config.toml
n_layer = 11
n_experts = 128
d_expert = 64
routed_scale = 1.0
vocab_size = 20039
optimizer = "adamw"
seq_len = 256
Below are experts of layer 7 (counted from 0) of a mixture-of-experts language model. Rows are named router (the router's row for the expert), up (a neuron's input weights, with its number), down (a neuron's output weights, with its number) and show model dimensions 0-63. Each number is 128 + 32 x the weight over its row's rms, rounded and kept within 0 to 255.
After each expert's rows: a language model's description of what the expert responds to; "comes before" lists some tokens at least twice as common just after its tokens as in all text. This comes from a sample of Wikipedia text that the model never trained on. Tokens count by the router's weight.

# expert 63
router [ 94 143 106 145 169 108 174 138 134 130 154 134  92  70 101 154 114  98 123 130 141 175  91 112 171 144 126  80  79 106 142 184 173 120  77 144 116 145 143 116 164 115  93 104 156  77  85 170 128 122 199 121 101 136  72 158 116  72 128 177 131 142 178 105]
up0 [119 144 109 109 152  72 173 155 136 114  84 178 133 180 154 107 127  97 219 141 163 126 111 102 108 128  56 103 149 180 145  81 119 140 181 125 124 218 117 180 173 107 159 155 125 126 161 101 123 109 157  99 111 123 126 129 118 122 166 140 107 114  85 138]
down0 [130 134 141 131 117 141 101 117 179 149  98  84 130 106 109 119 135 127  80  89 129 129 165 125 184 114 131 139 144  81 146 145  94 117 117 144  96  91 115  79 118  78 178  78 113 141 135 176 143 120 157 121 102 118 164 103 150 138 103 132  79 136  93 185]
up1 [ 85  98  92 103 133 137 145 178 190  66 149 143 150  72 143  95 138 148 156 139 190  99 112 103 207  75 135 162  70 163  79 124 130 117  91 126 189 102 172 144 159 177 142 120  35 157 160 136 133 155 124 119 148 123 100 137 108 151 153 157  96 137 162 119]
down1 [162 202 117 166 155 149 148 146 115 172  79  48  57 140  95 107 100 137 152 152  94 154 128 115 108  90 113 100 124 147 109 138 164 189  70 141  72 167  58 126 122  92 112  89 151 126 106 161 128 105 147 155 132 158 104 127 147  81 132 156 125 174 161 116]
up2 [169 140 101 138 136  63 166 101  92 184  87 143 119 126 110 178 128 138 202  90 151  78 117 171 114 110 106 133 155 156 144 104 142 137 117 122 102 103 143 135 144 118 110 156 179 128 127 105 148 120  57 163 122 162 108  75 123 112 151 137  94 100 179 111]
down2 [160 125 157 136  57 125 125 123 136 103 117 146 156 146 160 116 167 155 116 144  58 164  88 132 125 165  97 152 156 100 142 157  97 181  92 133 109 129 188 157  99 208  99 131 122 128 108 145 129 135 150 125 177 106 105 206  81 114 139 182 159  87  78  98]
up3 [147 126 117  78  78 129  94 116 123  39 151 160 176 125 157 145 130 151 164 174 160  88 200 132 121 154 140 128 133 114 159 189 127 149 138 203 134 217 153 107 136 129 109 107 141 154 166  96 127 128 173 112 106 151  99 197  99  98 189 125 137 140 194 136]
down3 [104 111 119 134 149 173 128 159 123 131 134 115  99 162 128 107  43 133  94  99 108 125 111  60 156 127 137  88 192 120 115 176  66 157 139  56 113  96 104 150 138 141 142 126 109 117 134 147 160 100  91 103 160 128 126 113 168 146 118 121  86  66 117 158]
up4 [162  99 134 101 154 117  97 136 141 125 166 122 129 144  93 113  88 117 152 141 145 129  91  97 130  68 138 160  94 175 215  94  96 115  83 121 152  83  65  85  99 138 105 106  74 163 141 124 100 100  72 167 171 166 133  91 143 168  83 122  95 195  77 171]
down4 [134 166 164 129 142 129 171 189 149  85  97 127 119 138 107  42 118 151  79 199 179 166 159 112 133  97 128 149 114 159 106 116 151 155 110 132 121 111 127 109 160  99 132  98 138 158 133 170  93  76 173 123 180  77 140  86  65  86 104  87 119 127  56 154]
What it handles: Pipe separators between cells in sports results, election and race tables, plus opening words like After, Despite, Due, Following.
comes before: " ", "\n", " 1", " 3", " 2", " 4"

# expert 19
router [167 140 148 121 122 135 184 114 187 183 155 142 168 179  98 141 140 124 139 155 154 125 200  81  74 141 111 103  93 109 136 142 160 121 107 105  31 124 152  90 102  98  89 143 148 124 105 150 103 103 124 120 171 150  56 192  99  86 104 142 146 167 133 102]
up0 [116 147 120  82 114 136 173 152 154 147 171 151  27 149 122 116 142 129 153 114 112 148 127  87  80 137 154 156 110  95 152 130 193  72  62 123  68 168 150 150  65  88  70 108 119 107 122 222 203 128  65 156 137 116 155 129 110  70  54 136 127 112 129 142]
down0 [ 86  75 142 101 153  83 153  27 105 159 161 120 130 141  91 150 169 129 203 137 129 141 146 137 117 141 112 161 111 134 190 140 135 205  89 126  84 124 104 121 138 164 132 156  67 151 120 148 150 155 181  79 144  83 153 197 101 151 167 101 170 117 131 169]
up1 [147 150 178 116 108 156 127 103 152 158 167 100 106 134 141 154  96 158  68  47 138 141 140 135 165 125  67 116 138 161 147  83 124 144 156 207 122 152 163 102 150  72 134  83 127  87  70 152 120 145  33 125  85 143 151 120 101  85 122 138 116  68 161 130]
down1 [139  73 142 195 146 198 141 101 134 176 140 155 177 145 169 118 124 101 116 158  72 161 140 131 105 154 164 146 151 138  47 106 134 106  68  87 164 108 149 104  85 151 101 168 110  95 125 170 109 103 109 112 155 156 139  99  78 157  87 143 127  74  87 157]
up2 [132 156 136 140 104  70 123  85 127 190 134  75 120 124 123 158 149 136  79 130  86 163 135 141 107 126 158 114 136 148 108  86 142  66 105 131 101 106 161 107  65 155 104 141  93 109  85 109 151  83 126  85 104 153  98 145 120  85 142 130 168  97  83  57]
down2 [121 168 199  95  93 132 138 197 105 174  98 140 102 140  79 123 113  79  88 155  85  92  79  90 132 135 154 140 104  94 139 118  78 154 126 115 172 122  90 165 126  89 108 109 132  93  96 153  89 179 143 128 123 113  74 168 171 146  83  90 170 159 115 126]
up3 [100 166 111 160  69 137 147 106 102 117 106 108 161  97 123 118  73  53  70 176 155 116 200 106 103 140 111 144 124 131 126 137 127 126 148 145  57 170 136 123 108 197 100  75  61  90 157  66 124 102 123 107 112 110  70 163 132 100 147  82 111 161 117 115]
down3 [159  88 129 116 170 131 145 179 136 107  91 116 149 111 119  90  82  83  75 172 132  94 105 130 135 157 151 125  82 176 119  91 150 181  86 152 157  92  58 143 166 138  84  87 163 150 134 150 127  69 121 160 134 118 136 149 100 116  65  85 129 144 121  89]
up4 [118  64 137 122 124 128 125  90 105  61 122 115  75 159 155 229  79 145  68 187 156 143 143 142  55 127 145 108 113 140 140 110 107  92 169 108 130 200 148 138 135 107 138 113 140 192 115 176  87  82 112 102  79 122 181 148 157 102  91  95 112 121 180 168]
down4 [184  93  91 160 176 123  79 122 119 147 134 109 127  92 104 151 105 127 145 122 140 107 115  85  88 117 113  93 169 133 152 105 127 158 186  87 111  60 141 202 150 158 164 158 142 100 108 101 105  80 165 132 158  90 105  63 128 160 111  84 125  90 126 113]
What it handles: Verbs and verb endings after a subject or "to" in narrative prose and plot summaries, such as used, found, praised, retrieves.
comes before: " the", " to", " that", " in", " by", " a"

# expert 30
router [133  90  81 103 113 102 125 108  82  77 130 136 139 153 135 121 186  70 128 154 140 143 136 101 125  79 104  89 123  67 174 122 134  99  70 176  91 130 150 129 105 132 107 132  95 110  99 147 113 107 113 117 111  55  88 137 122  17 119 173 187 169 129 113]
up0 [106  58 148 203 130 145 139 137  96 119  90 137 115 150 116 174 159 169 135  87 165  89 107 117 163 108 116 137 118 103  55 139 101  87 124 137  93 112 109 169 187 114  96 154 120 130 134 238 124 153 132 122 152 139 161 149 140 144  87 114 118 229 101 145]
down0 [110 131 149 150 173 199 109 168 101 114 122  71 155 132 124 124 141 126 148 142 168 171 122 166 152 140  92 156 177 124 141 105  90 158 140 216 110 200 167 166 100 121 124 137 138 121 156 125 119  82 148 161 149 142 139  88 122 119 134  75 172 124 169  76]
up1 [161 106 147 100 136 127 154  91  81 106 164 100 133 117 106 118 169 111 140 161 105 165  55 193 113 100  74 107 140 109 143 108 155 173 140 143 198  56  93 137 118 136 119 211 115  86 129 114 141  96  99 106  84 147 135 151 132 119 134 143 169 124 125  81]
down1 [132 118 153 192 114  99 136 141 178 137 123 157  69 145 133  57 131 145 162 120 123 152 149  83 116 181 111 165 124 133 128 173 129  82 118 134 145 174 118  48 141 110 133  87 111 133  80  95 184 143 124  68 124  71 138 152  92 137 133  79 130 141 150 135]
up2 [ 85  78 137  89 138 151  86 142  96 177 105 120 108 195 125 125 132  83  92 168 149 139 128 159 163 125 157 162 140  16 121 137 131 138  82 145 112 187 185 146  84 101 104 125 186 102  94 106 152 138 142 135  29  70  82 152 139  67 165 169 122 137 118 125]
down2 [137 120 107  84  96 135 112 106  92 100 148 101 163 136 100 135 107  98  93 130  64 154 119 130 121  83 119 117 141  56 126 107 160  94  89  93 134 163 110 147 112 132 107 171 116 132 118 112  90  52 148  75 103 118 127 145  89 141 199 108 102 139  82  84]
up3 [154 152 123 136  95 134 144 109 114 132 120  78 157 165 121 153 163 132 120 125 138 193 165 171 161 109  98 200  87 144 103 122 124 144  98 119 100 159 132 107 119  90 124  76 121 138 120 136 166 174 147 160 164 148 112 140  89 112  89 102 110 142 162 156]
down3 [111 144  46 111 145 135 163 122  66 152 123 153 124 122 101 145 140  97 138 235 155 168  63 142 110  79 150 153 145  94 102  96 128 113  97 156 200 131 139 182 103 129 149 127 135 151 121 187 134 109 156 163  88 169 167 107  84 135 142 142 130 140  94 109]
up4 [172  88  62 123 135 101 130 144 133 144 173 156 111 191 135 121 134 137 160 110  81 108  75  95 147 165 141  93  99 166 121 148 102 129 153 120 149 128 158 165 108 107  89  97 113 171 166 144 130 109 135 138  99 116 110 126 166 125  98 147 130 158 161  98]
down4 [114 132 138  84 172  85 154  85 126 109 119  91  79  99 132  99  97 104 189 109 130 131  62 101 131 149 127 136 133  91 134 142 116 143 118 156 196 151 121  64  95 157 163 150 140 113 134 126 112 176 145 125 143 136 122  96 195 136 172 111 156 128 130 160]
What it handles: Final syllables of foreign personal and place names, often in tables, such as Ra'an-ana, Zólt-an, Vidus-an, Bax-ter.
comes before: " |", " (", ")", "'s", ";", " ="

# expert 51
router [168 114 158 111 119  80 116 179  84 118 134 138 127 175 175 162 186  82 111 119 137 144 137  74  86 100 141 101 118  89 147 121 144 106  86 136  45 152 162  94 113 119 102 138 152  81 114 142 122  83 148 106 174 113  77 209  85  72  94 138 134 144 144  83]
up0 [167  96 149 100 124 180 130 139 178 114 108 127  77 137 140 142 186  67  72 139 125  93 125 102 123 129 110 146 123 116 186  99 127  70  61 127 156 110 181 159 113  91 104 110 204 111 111  95 111  51 128 124 110 125 167 158  78 175 173 124 173 112 131 122]
down0 [150 143 143 125  94 127  99  98 171 127 113 175 151 158 114 163  77 169 110  77 172 142 108  73 150 192 115 127 134 126 144 138 187 145 129  88 130  97  97  83 145 105  90 144 110 117 124 195  88 100 126 113 212  94  91 111 127 121 161 147 179  93 152 177]
up1 [160 126 142  91 163 151 134 114 150  97  76 102  50 139 151  87 158 128 136  90 168 124 127 126 169 166 129  94 174  62 141 163 144 181  70 125 150 176 182 104 110  88  92  73 125 114 130 160 123 101 138 137  96 105 159  87 138 114 128 123 207 176 107 106]
down1 [ 63 129 121 113 136 150  88 125 125 113 121 166 148 100 142 146 105 164 116 134  99 106 142 120 164 143 134 135 122 156 166  85 172 125 117  66 113 138  90 101  69 120 135 139 152 112 142  78  94  95 129 162  91 139 149 145 102 123 127 146 141 150  94 151]
up2 [153 152 107  93 195 118 121 170 124 160 138 128  95 106 110 127  89  76 171 146 124 117 158 116  37 136 101 127 115 107 112 112 132 111 142 154 128 120  84 152 110 126 115  83 133 162  94 115  99 152 175 118 144  98 110 139  85 137 146 111 164 124 129 131]
down2 [153  83 133 165 137 146 134 153  79 102 128 176 139  90  79 109 151 174  87  94 119 107 152  97 186 101 124 161 126  82 113 125  97 190 128 107 133  98 116 164 105 152 138 113 157 149  79 143 110 138 184 129 209 164 145 104 152 144 131  90 138 138 172  85]
up3 [137  89 131 110 109 151  97 118 147  27 103  90 143 124 106 165 144 130 130 110 139 167  64 102  94 164 116 163 122 188 170  79 163 235 129 103 100 148  94  75  75 121 105 113 145 139 128  89  93 114 141 140  92 188 125 136 155 135 118  87 162 105 171 163]
down3 [ 98  91 107 151  96 153 115 154 111 180 148 129 145 162 126 150 154 159 142 135 132 124 142 174 104 151 122 160 175  84 137 108 113 153 136  98 154 125 121  88 140 114 122 186 113 118 119 131  87 151 112 150 136 190 109 173 104 124  68 149 121 164 146 103]
up4 [104  98 135 126  83  87 148 160 160  97 104 126 166 139 144 196 139  99  77 170 136 133  85  98 108 131 109  64 167 103 111  92 152  90 112 165 115 136 128 116 105  88 133  87 161 143  46 142 208 128 134 107 125 133 157 111 112 107  90 129 181 137  62 116]
down4 [115  89  95 120 179 124  90 157 102 120 106 129  91 127 147  57 147 117 105 168 115 159 160 136 163  22 108 111 112 112 165 122 103  69 110 143 166 140 123 106 177 133 121 168  88 130 172 102 147 128  75  68 166 111 144  86 138 148 109 104 121 187  59 137]
What it handles: Final word pieces of surnames and place names after their first syllables, such as -berg, -ler, -sson, -hardt, -ier, -berry.
comes before: ",", " (", "'s", ";", " &", "\""

# expert 15
router [190 156 142  98 120 164 132 113 167 142 136 151 150 110 105 140 128 142 140 149 110 215 127 108  86 109  97  94 110 121 141 168 171 107  99 145  65 154 148  87 149 101  99 147 107 110  86 164 140  67 126 117  73 174  87 142  94  89 109 164 194 165 147  93]
up0 [125 156 138 157 156 130 116 168 106 105 120 142  91  87  91 122 169 125 107  69  75 123  85 108  84 142 139  96 170 165 142 112 115 155  67 148 117 156 179 100 121 109 153  91 110  73  81 136 107 142 167 153 130 143 121 170  67 166  97  94 153 146  69 128]
down0 [165 129 135 115 138 122 134 139  52 121 159 163  93 130 120 134  77  92 109 159  71 139 141  78  99 115 194 153 138 111 190 140 132 115 132  94 182 125 126 136  85 156 153 124 119 122 125 173 144 118 130 107 194 126 129 152 100 181 141 119 121 150 105  87]
up1 [114 141 100  97 152 169 123  66 102 125 177  82 155 114 101 121 177 194 133  64 147 119 149  92 114 108 147  74 184 120 114  87 143  88 114 103 117 103  83 113  66 127 138 127 152  84  83 135 121 124 100 154  78 113  81 120 207 154 114 164 104 109 103 146]
down1 [135 143 157 139 122  91 123 105 107 111 143 197 118 136 116 168 101 148 120 128 148 112 164  66 131  82 139 172 121  62 118  97 168  90 118 107 160 187 147  42 110 129 113 169 117 120 120 144 135 105 117  99 185 151 106 192 121 132 100 157 121 117  90 124]
up2 [173  95 102 110  63 130 126 135 177 170 152  87 111  91 125 138 119 178 170 103 151  95 140 191  80 125 167  77 148 163 127  47 182  70 112 147 115  72 175 164 141  77 147  95 133 129  85 147  81 156 148  82  81 151 147 139 165 121  97 110 150 175 175 125]
down2 [ 83 139 153  99 131 116 116 172 133  72 121  98 113 149 152 115 117 158 137 130  83 141 157  94  97 156 190 157 111 127 185 153 136 178 107 135 131 105 133 112 187 159 123  97 139 186 137 205 120 132 103 168 110 163 132 144 136  91 189 131 110 164 100 134]
up3 [149 138 112 146 139  89 168 128 180 165 163 120 138 130  79 184 109 114 170 169 127 171 102 187 171 169 109 137 146 116 127  95 110 124 121 121 133 110 119 143 101  87  96 130 154 103  85 106 128 100 104  69  87 113 223 160  90 144 154 123 153  82 150 131]
down3 [103 110 128 127 107 130  98 155 119 158 122 112 150  97 147 167 115  99  77 142 108 163 183 171 160 154  84  90 127 117 119  42 132 147 153 121  92  70  88  97 137 132 202 179 162 110 157 136 109 123 126 183 255 154 102 150 160 154  84  90  62  83  92 148]
up4 [187 124 106 148 159 129 156 154  96 101 105 203 108 117  96 153  89 119 113 117  92 112 167 141 120  85 149 125 198 130 163 107 189 119 115 124  75 147 118  85 114  99 135 135 182  86 158 140 178 156 153 134 148 133 123 112 122 109 151 195 120 167 126 180]
down4 [149 177 197  80 108 134  88 103 124 120 110 145 143 172 157 136 105 127 107 111 131 105 207  82 188  92  96 158  97  66 143 152 190 148 174 142 124  81 115  76 166 118 121 148  88 156 137 122  64 141 147 121 152 114  57 116 161 131 149 118 134 101  87  83]
What it handles: Past-tense verbs and particles right after he or was in biographies and film text, such as won, wrote, directed, out, up.
comes before: " the", " a", " by", " in", " to", " with"

# expert 55
router [147  82  77  99 158 143 132 192  38 158 157 153 142 131  93 137 129 120 142 127 183 155 122 108  84 162  98 102 108 131 157  85 159 117 103 171 119 113 130  98 117 114 102 152 150  95 193 164 184 130 154 124 132 157 129 145 104 123 102 134 134 156 178 103]
up0 [127 115  86 129  88 154 155 120 115 175 118 143 163 168 145 208 107 161 188 118 145  45 153  53 101 167 172  80 153 169 162 175 158 180 131 142 154 113 133 145  74 142 127 158  93  94 165  97  95  90 129  73 151 117 169 136 176 123 160 160  67  87 169 180]
down0 [181 164 160 122 117 163 148  88 176  99 170 133 150 107 113  90 134 142 123 139 164 177 123 171 154 104  78 180 155 112 158 115 100 128 144 124  77 112 108 176 118 115  43  93 126  88 119 118 138 121 129 134 155 192 175 112 147 173 181 157 145 161 120  94]
up1 [124 112 142  71 157  83  38 120 126  84 130 103 151  68 130 136 148 135 165 166 153 201 139 127 143 155 129 130 112  81 201 102 100  95  88 184 136 130  89 159 133 136 122  93 150 122 124 134 138  87 103 126  63 146 136  81 112  60 135 127 146 180 108  73]
down1 [ 88  92  96 126 168  71 139 182  94 162 112 139 163 191 169 139 138  50  59 103  92  94 126 148 110 146 180  92 124 118  70 134 155 136 116 128 143 132 173 123 174 182 146  42 113  92 149 107  93  85 105 113  99 105 110 169 127 110 159 148 104 140  82 136]
up2 [154 127 139 100 102 153 132 111 132 154 192 163  82 134 216 124 135  93 153 145 117 144 120 102 131 124 125 112 109 127 114 140 135  66 138 126 151  88 157  90  96 118 101 137 118 174 196 126 153 115 126 125  80  82 106 121 176 169 131 133 151 142 149 112]
down2 [123 132 136 113 120  95 133 125 159 103 122 106  93 126  99 113  96 121 104  52 132 155 137 154  98 108 140 123 172 121 110 133  65 103 120 151 116 122 118 103 147 106  85  79 156 153 110 122 172 159  95 134 152 107 104 156 149 198 102 112 109 109  93 135]
up3 [145 181  97 147 133 129  78 133  58 144 105 166 126 138 123 107 125 139 166 161 134 147  94 110 106  75  77 154 138 101 116 127 146 118  96 130 133  95 116 132 122 163 116 110 138 127 121 160  59 118 142 103 116  79 139 143  61 197  91 150 134  81 154 101]
down3 [144 136 174 138 146  53 140 116 133  96 138 168 132 139 112  74 142 108 107 117 163 206 164 145 137 132  85 136 141  97 144  78 118 149 129 199  96  79  93 103  70 161  83 107 192 147 103 110 150 129 174  86 154 119 120 158  82 120 141  91  98 157  92 136]
up4 [ 95 110 113 116 213  75 206 170 109  91  57  73 139 141 152 123 155 140 145 103 152 138 161 144 136 156 130 173 166 114 173  94 146 160  88 184 130 161 150  94 103 135 146 131 127  41 164 143  76 172 146 174  60 153  95 142 109 127 114 159 134 165 127  84]
down4 [ 89  88 118 185 130 150  96 111 113 117  98 158 110 167 123  92 140 119 114 167 178  71 128 135 192 101 111 143 148 113  99 117 148 206 130 192  66  98 109 151 144 107 170 116 179 157 174  89 123 146 126 152 145 137 106  92 153 131 153 128 188 118  14 141]
What it handles: Line breaks, == heading markers and list dashes around section headings, infobox fields and table rows; also "mi" in conversion notes.
comes before: "\n", "|", "==", "The", "===", "-"

# expert 36
router [114 132 139  93 106  93 168 134  94  82 122 164 124 125 100 160 136 116 134 150 150 174  55 106 121 161 125 105  81  87 151 137 170 108 101 134 104 179 183  77 125  99  82  90 166 107  57 166 167 105 140 108  86 164 120 157 108 110  81 145 172 175 154  97]
up0 [112 142 127 152 148  87 110  92  93 141 195 106 159 127 130 208 135 100 118  99 138 162  82  98 146 172  72 179 126 104  99 153 113 149 149 124  82  87 124 112 105  91 181 115 167 135  81 149  71 113 145  50 137 100 129 191 147 154 112 105 222  94 181 107]
down0 [180 147 100 157 100 140 138 140 135 118 135 111 125 136 116  93 105 153 131 128 195 172 166 154  76  95  96 137 130 113 105  67 192 110 119 141 104 139 147 137  88 115  85 144 132  91 121 189 127 130  96 142 131 133 175 176  82 142  95 106 190 139  90 115]
up1 [134 163 141 145 178 124 112 193 130 111 174 138 143 127 101  61  88 131 122 137 137 126 142 181  95 134 179 134 119 122 155  97 146  94  90 145  60 128 124 191 176 113 179 166 157  57  99  73 102 148 108  59 107 173 123 132 127 200 113 109 135 108 135 143]
down1 [136 136 138 131 201 147  89 170 116 186 129  96 109 168 159 138 199 171 173  92 188  97 148 137 150 114 126 137 162 129  92 129  89 166 121 102  91 107  81  86 159 156 145 139 134 112 170 105 161 145 130 131 202 162 146 110 152 134 104 158 151 181 106 143]
up2 [117 145 152 150  99 170 114 116  84 124 140 138 175 113 171 170 153  54 139 131  92 137 112 116  97 135 115 120 108 146 116 131 136 154 159 133 155  87 141 132 121  63 109 148 144  33 128 112 179 143 149 120  46 115 116 131 142 104 137  92 181 179 136  98]
down2 [118 129 207 105 144 160 112 107 114 137 172 129 124 151 140 173 172 144 111 150 153  99 167 143 128 106 122 190 156 174 155 107 113 140 125 143 178 138 140 170 122 109 123 168 154 126 140 177 151 120  87 151 159 117 142 160 110 162  94 180 150 101 166 115]
up3 [137 132  93 114 105 103 146  75 103  79 106  93 147  73 106 147 129  92 123 181 129 136  65 155  64 145  79  90 150 133 102  62 161 163 104 159 156 149 194  94 133 136  90 155 163 133 123 149 162 141 109 139 125 183  90 116 144 140 105  95 172 111 190 178]
down3 [134 135 192  98  92 150 134 138 142 161  94  72  79 148  64 135 136  88  89 147 113 125 156 131 106 127 142  80 122  91 121 152 127 160 105 108 195 111 135 135  79 131 116  98  72  97 105 119  73 131  91 156 141 161 130 109  99 104 140 185 157 122 138 146]
up4 [129 140 143 192 115 143 128 136 126 140 113 126 158 153 112 123 160 114 152 122 117  67 142  87 116 171  56 193 166 176 123 127  60 145 119 123 118 117 120 138 147 150 107 168 134 161  89 130 115 122 106 132 129 187 117 136 213 153  96 108  93 148 172 123]
down4 [133 106 185 148 103 157 135 139 132 144 104 180 106  77 143 111  76 120 126 136  89 163 116 147 172 120 117  74 145 110 118 165 164 153 151 199 190  89 127  84  95 164 165 165  57  91  89 171  91 122 126 132 143 179 164 148 122  45 143 131 135 129 118 177]
What it handles: Pipes separating table cells, semicolons in lists, and prepositions of, to, between, into, until joining phrases.
comes before: " the", " ", " 1", " 2", " 3", " —"

# expert 18
router [145 154 128 105 142 127 123  78 111 130 133 142  57 132 116 128 119 158 143 170  96 133  79 107  94  97 149 113 121  78 140 175 128  76 109 204  66 138 115  96 125 110 120 128 122  95  87 147 206  95 115 120  86 210  67 156 115 118 126 150 165 161 156 105]
up0 [149 149 155 146 146 149 141 114 123 138  81 170 178 142 114 130 109 103 127 142  97 181 110 185 188 114 172 159  65 111 131 154 104  84  91 117  91 109  85 127  83  61 134  82 160 167 149 175 112 166 119 101  90 153 137 135 118 155 144 129 125 134 157 149]
down0 [104  76 120 149 107 117  66 145 108 173  70 152 157 121 131 147  97 130  72 100 156 106 135 109 107  75 110 104  98 124 120 124 139 121 139  69 128 142 148 143 106 173 117  73 135 152 102 161 100 110  79 131 144 174 162  71 106 107 100 154 128 139 166 169]
up1 [155 131 154 197 112 109 132  95 162 118 133 133 135 176 150 139 106 141  77 145  88 114 210 100 143 150 131 178 179 118 130  81 167 126 121 140 121 105 153 115 130 141 112 151 110 113 150 111 173 159 104  75 132 129 158 172 131 185 110 105 131 187 124  92]
down1 [167 100 179 165 118 122  88 144 118  96 108 108 109 140 129 112 112 136 117 138 142 169  88 202 104 184 103  84 143 170 112 132 153  93  55 111 154 105 134  78 156 180  72 136  98 127 107 185 171 120  79 100 164 153 155 181 130 164 129 105 104 167 142 106]
up2 [139 127 119 110 103 119  93 122  77 122 173  92 155 159  60 151 125  72 132 141 127 163 152 199 217  79  93  95  73 136 111 108 150 132 130 116  78 112  96 120 128 128 129 199 131 123 142 124 132 101 117 113 195 141 163 125 126 134  91  94 147 177 150 126]
down2 [ 48 163  62 148  92 111 146 130 114 134  97 181 106  97  94  92 141 139 141  86 134 168 167 155 143 168  93 115 162  80 126 135 111 126 104  73 144 122  98 114 161  78 175  84  67 160 106 220 147 137  87  39 118 110 119 136  95 135 135  78 133 118 127 140]
up3 [141 102 152 125  75 153 116 136  61 178 155 185  96 150 112 149 148 108 178 172 147 112  95 151 126 139 103 113 135 117 131 110 113 167  80 133 117 138 115 143 114  85 109 149 106 134 150 140 142 134 106 143 124 157  96 129 160 172 114 180 138 104  98  50]
down3 [156 141  87 139 146 150 126 129  63  71 153 100 167 105 117 125 140 162 146  79 116 109 159 123 157 141 191 126 151 140  98 139 146 160 104 101  98  77 106 171 205  95 122 144 130  89 117 145  95 180 119 165 166 106 113  68  96 147 166 124  96  96 104 188]
up4 [126 107 125 158  91  84 192 158 117 110 103 113  87 131 152 122  99 105 119 119 120  81  83 132 142 117 120 108 150 162 161  92 141 131 127 116 122 172  61  44  92 177 111 179  63 145 103 153 117 174 126  94 152  98 146 194 175  72 163 180  96 117 165 139]
down4 [170 114 117 127 134 180 147  67 148  72  90 123 144 133 181  87  90  96 111 135  60 137  65 108  92 173 201 114 156 142 153 133  56  99  69 116 148 110  96 159 162 152 135 131 127 137  65  84  63 123 132  85  97 165  54 118 187 121 123  69 159 117 118 148]
What it handles: Nouns for groups and arts after the or his, like band, team, tour, art, drums, often in music biographies.
comes before: ".", ",", " and", " to", " in", "'s"

# expert 45
router [145  78  97  86 155 147 121 172 139 125 138 176 142 143  94 160 181 111 101  84  87 112 123 117 131 121 129 118  90 143 144 149 150  96  99 138 101 144 114  96 124 108 111 153 146 100 152 152 164 140 178 105 140 132 127 139  45 207 112 136 156 155 196  89]
up0 [107 162 155 114 115 164  98 118 147 167 171 170 211 157 139 220 118 139 115  75 109 100 152 110 135 145 101 110 115 165 140 179 151 119  82 179 168 105 152 155  69 140 106 112  90  45 101 125 146 173 165 125 124  82 165 116  92 220  86 130 130 160 122 106]
down0 [ 81 132 105  74 144 152 106 164 119 126 146  73 180 152 136 117  43  93  67 111 142 132 100 148 121 105 138 153 138 186 109 115  83 244 108  91 113 119 101 183  80  91 107  95 164 142 164 100 164  93 103 118 187 155 163  51 121 107 123  97 133 163  98 125]
up1 [128 127 131 117 135 119 117 185 128  81 186 144 148 112 129 120 147 126 152 146 132 137 143 103 142 162 148 117  75 112 129 159 162 187  95  93  79 184 107  97 107 123 168 130  88 123  90 149  73 115 129 140 116 137  84 157  58 156  93  95 122 110 128  97]
down1 [135 121  79 155 131 177  98 116 159 162  68 161 104 118 147 110 117  85 126 123 150 113 103 116 170 134 109 148  83 148 120 156 145 111  95 152 119 138 140 148 182 157 147 113 112 122 134 161 164 173  77  68  75 168 115  82 178 143 173 122 155  79 146 164]
up2 [176 112 107 112 171 107 134 143 146 141 233 112 128 145 122 156 129  79 119  90 127  93 149 158 162 156 149  75 107 159 139 138 145  76  79  66  91 141  99  93 109 119 100 166 150 141 104  98 123 119 149 127 175 128 123 114 104 123 132 154 112 191 146 134]
down2 [102 133 110 118 101 128 113 166 139 138 125  69 109 123 134 180 119  56  91 110 122 133 124 121 182 131 171 112 190 114  96  98 115 155 148 116 159 126 183 152 110 101 156 111 110 236 169  52 111 171 123 102 167 141 132  58  34  77 124 157 128 186 140 124]
up3 [116 159 120 124 147 107 145 120 163 100 104 174 137 135 141 135 104 185 124  57 104  56 120  73 159 113  91 130 122 106 145  87 134 144  66 163 119 119 145 130  97  93 106 103 142  76  84 130 101 188 105  91 175 117  73  98 172 130  91 130  89  93 117  65]
down3 [115 105  78  98  87 129 150 136 111 146 161 132 139  99 152 193 163 125 171 138 112 108 140  85  97 124 108 134 147 116 103 146 152 135 139 153 123 104 131 167  97 107 107 128 156 105 136  94 153 179 120 172 196 143  97 118  59 129  68 135 110 135 127  88]
up4 [128  64 128 136 126 162 111  68 171 102 183 178  73 117 155 108 107 111 142 146 102 163 160 187 110  99 150 129  96 119 133 136 149 124 103 117  97 163  84 138 137  98 119 120 139 118 177 169 145 109 126 169  90 109 177 165  91 100 142 134 156 102 226 114]
down4 [154 166 115 110 117 110  83 157 205 110 156 205 157 195 125  99 135 126 128 123 163 112 176 121 135 136  52 128 135 177 105 137 157 147 142 107 120  82 141 120 155  91  98 156  92 134  90 127 141  75 109 110  93 171 122 135 102 130  94 211  93 187 124 160]
What it handles: Nouns naming headings or infobox fields in sports and taxonomy pages, such as match, round, career, platforms, Binomial, Phylum, Density.
comes before: ":", "\n", "==", "===", " career", ";"